Weights of a small mixture-of-experts language model, trained from scratch on English Wikipedia.
Size: width 160, vocabulary 12533, 88.1M parameters.
Experts: 48 experts in each of 13 layers, 1 pick a token.
Training: 480M tokens, 4906 steps.
Below are experts of layer 3 (counted from 0) of a mixture-of-experts language model. Rows are named router (the router's row for the expert), gate (a neuron's input weights, with its number), up (a neuron's input weights, with its number), down (a neuron's output weights, with its number) and show model dimensions 0-159. Each number is 128 + 32 x the weight over its row's rms, rounded and kept within 0 to 255. Numbers have three digits each.
Before each expert's rows: a language model's description of what the expert responds to. This comes from a sample of Wikipedia text that the model never trained on.

# expert 37
It responds to: Military and war nouns in history text, especially War in World War II, plus Army, Navy, Corps, Soviet, Empire.
router:188172130120201125150046139160117159144125136111169145128160104140147129135099089100141091101109133139133127104051160113118167118156159139111119131091151075128122112104127139099138104107169087124120157166076135174117104078131124151174122079089078095148134151146147118105116077153167170111081211114149091120119192090140145134134106201150200070145132106156080129160135138071164143156128109098114137132153220154116098128081063089131099142109142121166115098146155122135191169066094095
gate0:152119147075149083127116157142172143168155101127118156141116174167171072142127125084112122140155145120115120127098185172120153134131089103134100105128086134108149132067166129047120082094116147095098117124084079146210123037117200156108167140144076134091095123162144186089184099150100144133129116153156104037098093089118125149142134202186138130127073183138137135104120138076050116156172146107150061117135147113121136162073162111135114144125175149147140146133161141157132159128135124
up0:108159135127083156142149134114080109105075134128152114109126084123095161095143134149143144119079098147130145136121089119146108140082163143124176147104149113139124103177056134235151159158174110141192142125163165110048157212122100103156107099106146144154148170096132089159072184105150110103121166108117128202132143146114143173095134047099144098123163070114147104185112107190154125108119106119114213137128148158128140112179063147117143129129091151096118083114104055110097113147114124
down0:093145102141194114138156137122137091126074149064163131064138105160143136145132161085143188158186148089080157109116081094179096119168101198083120083182139135128142115214154153110106127147107176128136095087074168104125136107114130079158120151114152117096102125141133128134128135109109196155128139142185119095105102158132182152103067107192095170130158076169137115063135104137100091087174112112140074118116163134143083130074147180117101110123162072158145106131180101120116147122147190
gate1:153111080122126091110117089131202137165117159157174161101146108200161106168152068134137181142110118100174169136123157127106118126122133124072087081107123199109101146087166153185129109157162141095112095102081057177057123064154088112129084141073175128150173184140097140124122156146048132101114165116095155126147054169100093147115142157149143064140155096111168146157148133055119112174124079159137111103149176099127151134150121136131121149112113093128119154163124112116134188141106139
up1:164052120114077092138111113111177143204110117155147109146144094176098063165143092169139120107089105137129166180144137098114102153072170095132086097095134182113105131098114174213105117151141153122149081120140094157155152134196103132131100199073182163143110196080127137112119081132100137100119166174115132125135091185112093124131138150131128095177127077122151121148149112100115122158113101170118095053149193095158148169166159120183101117114080076102099128138135100124117119109125183
down1:126148092144128139192138143126128058154111132125119125111160164091122146101179080129135131176150108137167155107136136199115125157108085100089088115130180103106069196086097166107175122128132143149131078175120141118149137148093099129074116185171064176074149130127099175091109134101140096090171095161090148120104110107173097104063162155152151146159175078079191101093107139155107086110095147163140051145147156134147103164137211157152131094061086092132106148153119145153115134145152137
gate2:189110093100104135131129089153149163132076139153122163144175116141179165075170145148186067139158134087116126094140130130155156102162103107121086119059097070182149156175106134107093112134122121140099148122150148124152120102120088131066137164164122135134196151130127113139192100129130069113169098098119119100153200122140161149150100152022130050116158172129137136126083102138140117103112121158112063170169099204105104178125104123081125117141085113194101132121087127181103152117121170
up2:175096116133117112130113122153149085129134110131128133096171114110165143098150151126176182156159087100096151149086082158125131128123080104138145142132102040166157117119172146127138101113117155167079131150127094114173136059139131155099162136137149095129137136162159066070212160173174083067126090117178171137193119070093098110136100128090218073078165164119119127119100114103123145122091129110149092152169065194128095133094090172146128138102084128138161176089120155127115155121154181
down2:082091067096063135113141091122097156115085095146069135135096119176092222132154088047215133153143096152140128056084159123113129130116134073107089134109088116135122187219157077127124132165093126133078111087124150143168089139151126117138112101111191115147087126136156133152190149121152179148097152130121163114133165136125140167119162130074190130140162102203099180149154137132135127153111103112170120134185125150103099151100117141152157108137121134119138167154117118111074129102125069
gate3:129127174108126135156058172112147112068113189121081138100098085158131115114113114114141112168057092071137145154120176125160108103112140088122138145131147132120149163178151087180181149179120119170182187123131078171169136062088118125119156128132116114050176092129128133142072169077137202151156186101119093121125107178128137129105108160118078121116146101147117106098152158157076150090090148079093173121125129146082131166093135151154109061127113152195084131191140112103135149122170113
up3:132125096145155143100183091162100113190150045135212106128167141124120124150153146134106101111180142160106153090163087112073102130151095178132127089123112115123116103126118164086111137072122156087038086109114158132113107154154126123144075123132137125155068160119102177100151044171118058144092096145120179135125147110138112113155148094118198129110125164123160141124142128103145111202163107168159122157117137087173168089191114071095185200135140094101177125100107134136152124123093154
down3:175123109106158155116164119158149116093137104125175084103128096162187207153140130120126124091114080121182138119105110108123134114121153068096130168104077116089154186085116055120139123105122087115112136100088060158124165095136111194113081117108065150112154144137136152149139086153113079156197159152093168180117152128139058135198106110212112185159171115091139109147108088134128109159040173109110122130109126126163143092118131159124111126098155174131141141079129128151146208140136118

# expert 12
It responds to: Abstract nouns and verb stems in running prose, often the first piece of a word, such as accept(ance), process, research, develop(s), provision(al).
router:145179139160134075126096089125139140157140056131207052077114125137077137095153139120107137126135078124154135136090093135082118123176075091067132174083167126104099116129128107115145143118133080154112113139068144153089120140134121145137104136077108101065061121164146100096165192114161134067153205152145095156143158101131165070112076159093141095153108132122154117126120102151116069138104195154142196094148148136110146131100127127126117109102172120091105083165165097210127142073125122
gate0:158160064064187115134093113136109131100106066135151108182072181138062150101152158073130178158102129137188103172104172141114082125082087108085125136104132073165131131139134138108101212093135129180151110133082107126181178126123159164119101092092096131129117156126165154135105159209156133142119148078156178103110143142083157107144156146138163096167169099132144093157107142183105124150099160127127094105152140170161086130114076120082121182077082137135180113151139114124136124112074078
up0:122132109117132125143144136112077096102124139153165138191135088118128124137167070171203111101110137071137134155141101102172158051160071137158131149172116222101114134173116042094155118032146144167069100192202152118126112117120135117129125085142149105152154095140104099104135154127083124130175144160102138100120061182129133175122119121122139099113138154132077172146152144113070187129111085164169118116112153096103097140109150109109123085163088098165103150139179088107133156158158151
down0:162156110119116106102137147207132106115161102119106141125081106097118153133158072118169113093139093142170160105107132082090064183118146153104125124063147129137185158122149098118100105134069153191180153084127152138169117170064118141188087095115134100108147102123160082131106175094155152088114096146093220128161086140111063073071149138152153111168133162172106150109153113177157148099117111139130078166204103151128136126123124171162087151109214125108133099093109091110136127140159145
gate1:124085096115140083086107125150114165133181083141133133141169134164138166150110176168110112098174131162128108103200152103159114143115031081097092217106131098123092120134164117121119210158162123111086097116156119118090136126171151183102158104088137144183122158151182120055118124048129087131150119153131115157121100079116137181136151129094094127148117102109164165081096109118109163060147110115124122160169167124105080086140160115147069100118106144155143119186127154112161111206118128
up1:150104141104139141076064123116103184121198061099158121099125150140127173145101155087141106097135127193107163103167126106180104152087139168171120158159135108098063111148147143099176158164150155174110118062141098071090131117096142177123183134133110115137152128172155144080120120153100046111151208176150128182085153095125087151108119094103112107114109114147139099127045146121105132087078123103097135165096161118158120168128131144145108076119147149121107098199136192126095173160159117
down1:103141067119094092134121139064097189127167075127152124208141096155068164141116165148088132117084155163119130078156143120106109125149110096201133132088144087161169135100168186138157140140100197130130137105127143097131133159138141080149092148119153123196123056174086099135131110108162113099105160110105165116163122040090107102084102111137188096118147127155148108138151142112149087131132078128149122117185056131086099141153101157163119145103124136161165233118154136153143094119153091
gate2:114114130140103132138103117123122168178113154197091074123129159109184167089119047165124155163100078176128178117155077135167134133099127099089130133080128111118140124161060193103148153181125111118149107169104169054106109155115111112131157133082126074164162117147121142128084206160120112139095087133159103149121074131137113113177149134088184169134153142166134109122150044143129133162170094159088162140109135138124114213122096137118111118180112116140158134105071089108079104182131070
up2:155075090145136145146100108151131140105056090143118078102113141216125171109111120110137111179127131187075112135136178114140118212141121117099124084115113152129080172105157147100153107182138094058110086176133121084052169138155133153151096188133129162118166069147202072095143109128172116092187126126136158213143091116105094165148107151119122129162153075132098115162104186138119052149143108152137130131132112138125140133165112095142119091142138182148125149121125144134080101063125114
down2:161110121148121100092133149202136141160139204078100115145120102167130088133152118137113150104155174110119136094113131192148133179115153137065090121128111101177146133139204137143126204112116115066138175128116118132143107046165061147137096147101153136121111140143136133141129072092159142122046109160135074117100127062092116123131172126082185135160070101133133102126128144116187088194131124081049180080118148109137163172113168123104149158138168161109125146060105096152117144140131127
gate3:169124156155130093170093134104141146071108132098151130190165080113159144093059141095133126164106157144180106065112070127116191165108123164089141146185164122103193157185151148143097122179105118087109156119102130102119076113138114121134186081074142170103098123092113156090190137120128173145135119068117113108125119113206136118168139224143126116092099124110175092153074116122075123159103114140140179104105098132110102119183096130147148092134119066176132123096092113151140182141163111
up3:164161125114139072124106178078112153063101131078148128163127146104120098100136087106137124191125142170143121075110101156131136124141151151113134144181134092108135214170146181099081122160109078141078112119104114084136100162146135106046153074165111154075118162105150120108136156098125155161090140063152157116133130084131181124161145145100203113112117150101140151139082112035084132138091129141149197098160111105118126150131101153137134108104155107204122104106119153185178201144176126
down3:151151122152134150103135157106139137066120157059125126179140115090120146145137110125087163131122185127123145110077123140134090111102162109130185091194100164124069146158156164108118158106145108137130089167157164134129143062156159114188041172135116138136122133107104203133109140133111113149116078135103122149144150204141081177191083165100176108082126120127111149105111195077068105147154105121129139124184063121132132111112190127131154185106105109108104036145103112137118093143062148

# expert 4
It responds to: Final head nouns of proper names for places and organizations, such as University, School, County, District, Province, Road, Studios.
router:122208135134125086134012122162113149121087122058127089105163089103145097109107145101109148127115134119133128164138116091138150104139110136129102181078116068094124146094109123108165155156170108121114159186154151158132146066176107169176102147084073121095129231190099103086153145091112101107116166149140086151144177130093129102149120158120140136159098082161116158107105124090140167199186172155146184138168175093117140112144091145155146102108148119115086118148152086179158151125149110
gate1:054115117190115132136078113169104139130126065144103115148143092143132136118145161090098105141107117125122127125108121184164127166143137109053124171127147145136109109120094162150102111111182109144090231098135132101087126171113109158131128128168155132118171103140161134073107110034080092152142148115161121185201150168114190109148104151153123079096120107122134074095158134124065103107145107139160153142106034152151117127182186129148173108193152155140103155066157106109136134155127082
up1:078101080103110095092087126130104114132116065119151124127148192173149104110145135070120152136118147117180159140162118217147109128101129159065120109172099175157113134173150093155084123096151138108072142110126132166184203129077103119098114138137108101127197168180149079142119206149107139108146143160141183139154095111142135108085119108120153076141164118153166080135145125134115120141125104061118060109161141088121172122103140087118159187075191103144091191073108112104114163140146128
down1:067075196153181162146122155112096166080119163151104136131164154118137126160071121081093129172052137192147136095153214129144134142176174080094118124120174137080164161067135139185132108109150115106152100124111152150069128130137120109129080131146044137184123140140137161132099064105098096163058125150100130152129129191190088095130099182148134129131109120089117148125066172186144145092122104106110121139088137141126097160127123096125110139181153077149099101141175120152106134140115112
gate2:118079176126189097131087121157137134102119121186113116099115112124110131086177164058160142181111144108126102124123118145111133112139164168098122124110117123172127123137148104135145187081120145124105119176181045088128093125125118128132101118144185195096091107080067071110158139083111162113139079098125074178074141223100141135146129164124146171119174123139169194104167094130113124143106151098185138180097087154160102110188124119087119139099130130179152147155120130138155056151062123
up2:101131079120144116103115076100171114062121078170093115110101158139159140150010163125127110118146094107191131065148165107183181123121123110153160128173086068117141131124116169114168130113155125164096156136152125134077145184133133109129104168115098168168140086102087100165117090141127185119159131138164096110104116107128110130172187172144170104076144135157134150102200116101105137123133086137153126163121081139154163203033108144109182126123098104145192136127085116119131113155085129
down2:122130117154210082095092142150151088127117150135147070128105152138145152115125171132163163110167135136089157096119071101091148168141105142138187058139170132144149134146123076144141119115068126208108153126109147087121108117100122130144128142093150123122083156158176071134127121208124204174187159139083097125069091132157152095127144067133158202076149136121139144146119128123105084171138169080146067132084104090126126129105175071165113155080094173119177176102088108101110119144116113
gate3:153097111094126127154102137153120138164143115122123115094085163100102128159111118075113217153147106146150121167103141121078073117155131067165082190212132087110087147136124151149178129179100094121107154095111158132105121096146101145113106158100103076080197085093161176124126096124181127117102185158140137145120115104157128148140128116102103202067171108126181130153099107173120144176171111142103163155155113119118113107176206104172110148094172075177143085100099073132123082079125135
up3:132104144109133108175135170169067158187185141098048117126154123133158144133074108088105161149091113135094113169107133111103112092107135176196110191162135149117144076102140124137195116181131097106120158184195216151104115069110099090106049147078112062081182141128170157129146096127138114138084155142107142151081113110172141102117079130117143171173136149149153116143111136120098148190121080115132214116121108115153135143127136121141062128128156125148142118138106101078125107108112096
down3:174098065090141152098088111199121082145124090054104148113125100093127130095120174138153136148100067118108132097068137151113184175149099121074108116159115117133071170116086149121135103103130202124185095153088161138158119137120129162123160091099152108199106122099129084169126140133113112096105180161160147130174156100201179180153141111164120119085129123147124133129170129157105180109144151198203102141132140070130087173140078161143090098140068120092124098132104150179132128101136102
gate4:168171076162108129118115166205144117087158104090130129084158116140064123153166117177078140140128108141122121153065105090121129123026163136160112110108101157102082162068140207097106115165110127117142182133110087169091109167138093158137156113156130112136130153096187130135142137165101133077056143100150191061106098089113171114127121128140172155163146115116182089141146209122163160149122087134106128109101077097168131172100161094103134106123131116091099106154162156137154140152106180
up4:141141118135144147117151144173140072129142184147140159146152133111087093098163122105132106148171106168106121185166093134152117103167138124110132098135148123147158052107137143137227107190139089149133127103095123137184112072147101186110172112144143116119092136070145104053129098103146102087139136162153166114122108127153038106160117133141191100069114147120155127148086148143020129072110092168140103104167104082148167094089149091117124148112164125127106157164137190062147123176141104
down4:101114149140128123118155051150139111144136143100105114149133137092157136107088121086100122180130107167162074090126127106118136171182101163143076143171138131076132207158141092081150102139090108190101109162133139115208156105104117159109125076153120154110160124139132176136143081121188202090117146065159133124161152169113114142181089140159152067174134098160100050112147092090131169144136117123141116065114152135129122126192041144133151162131060154142118131105096123171116070154097125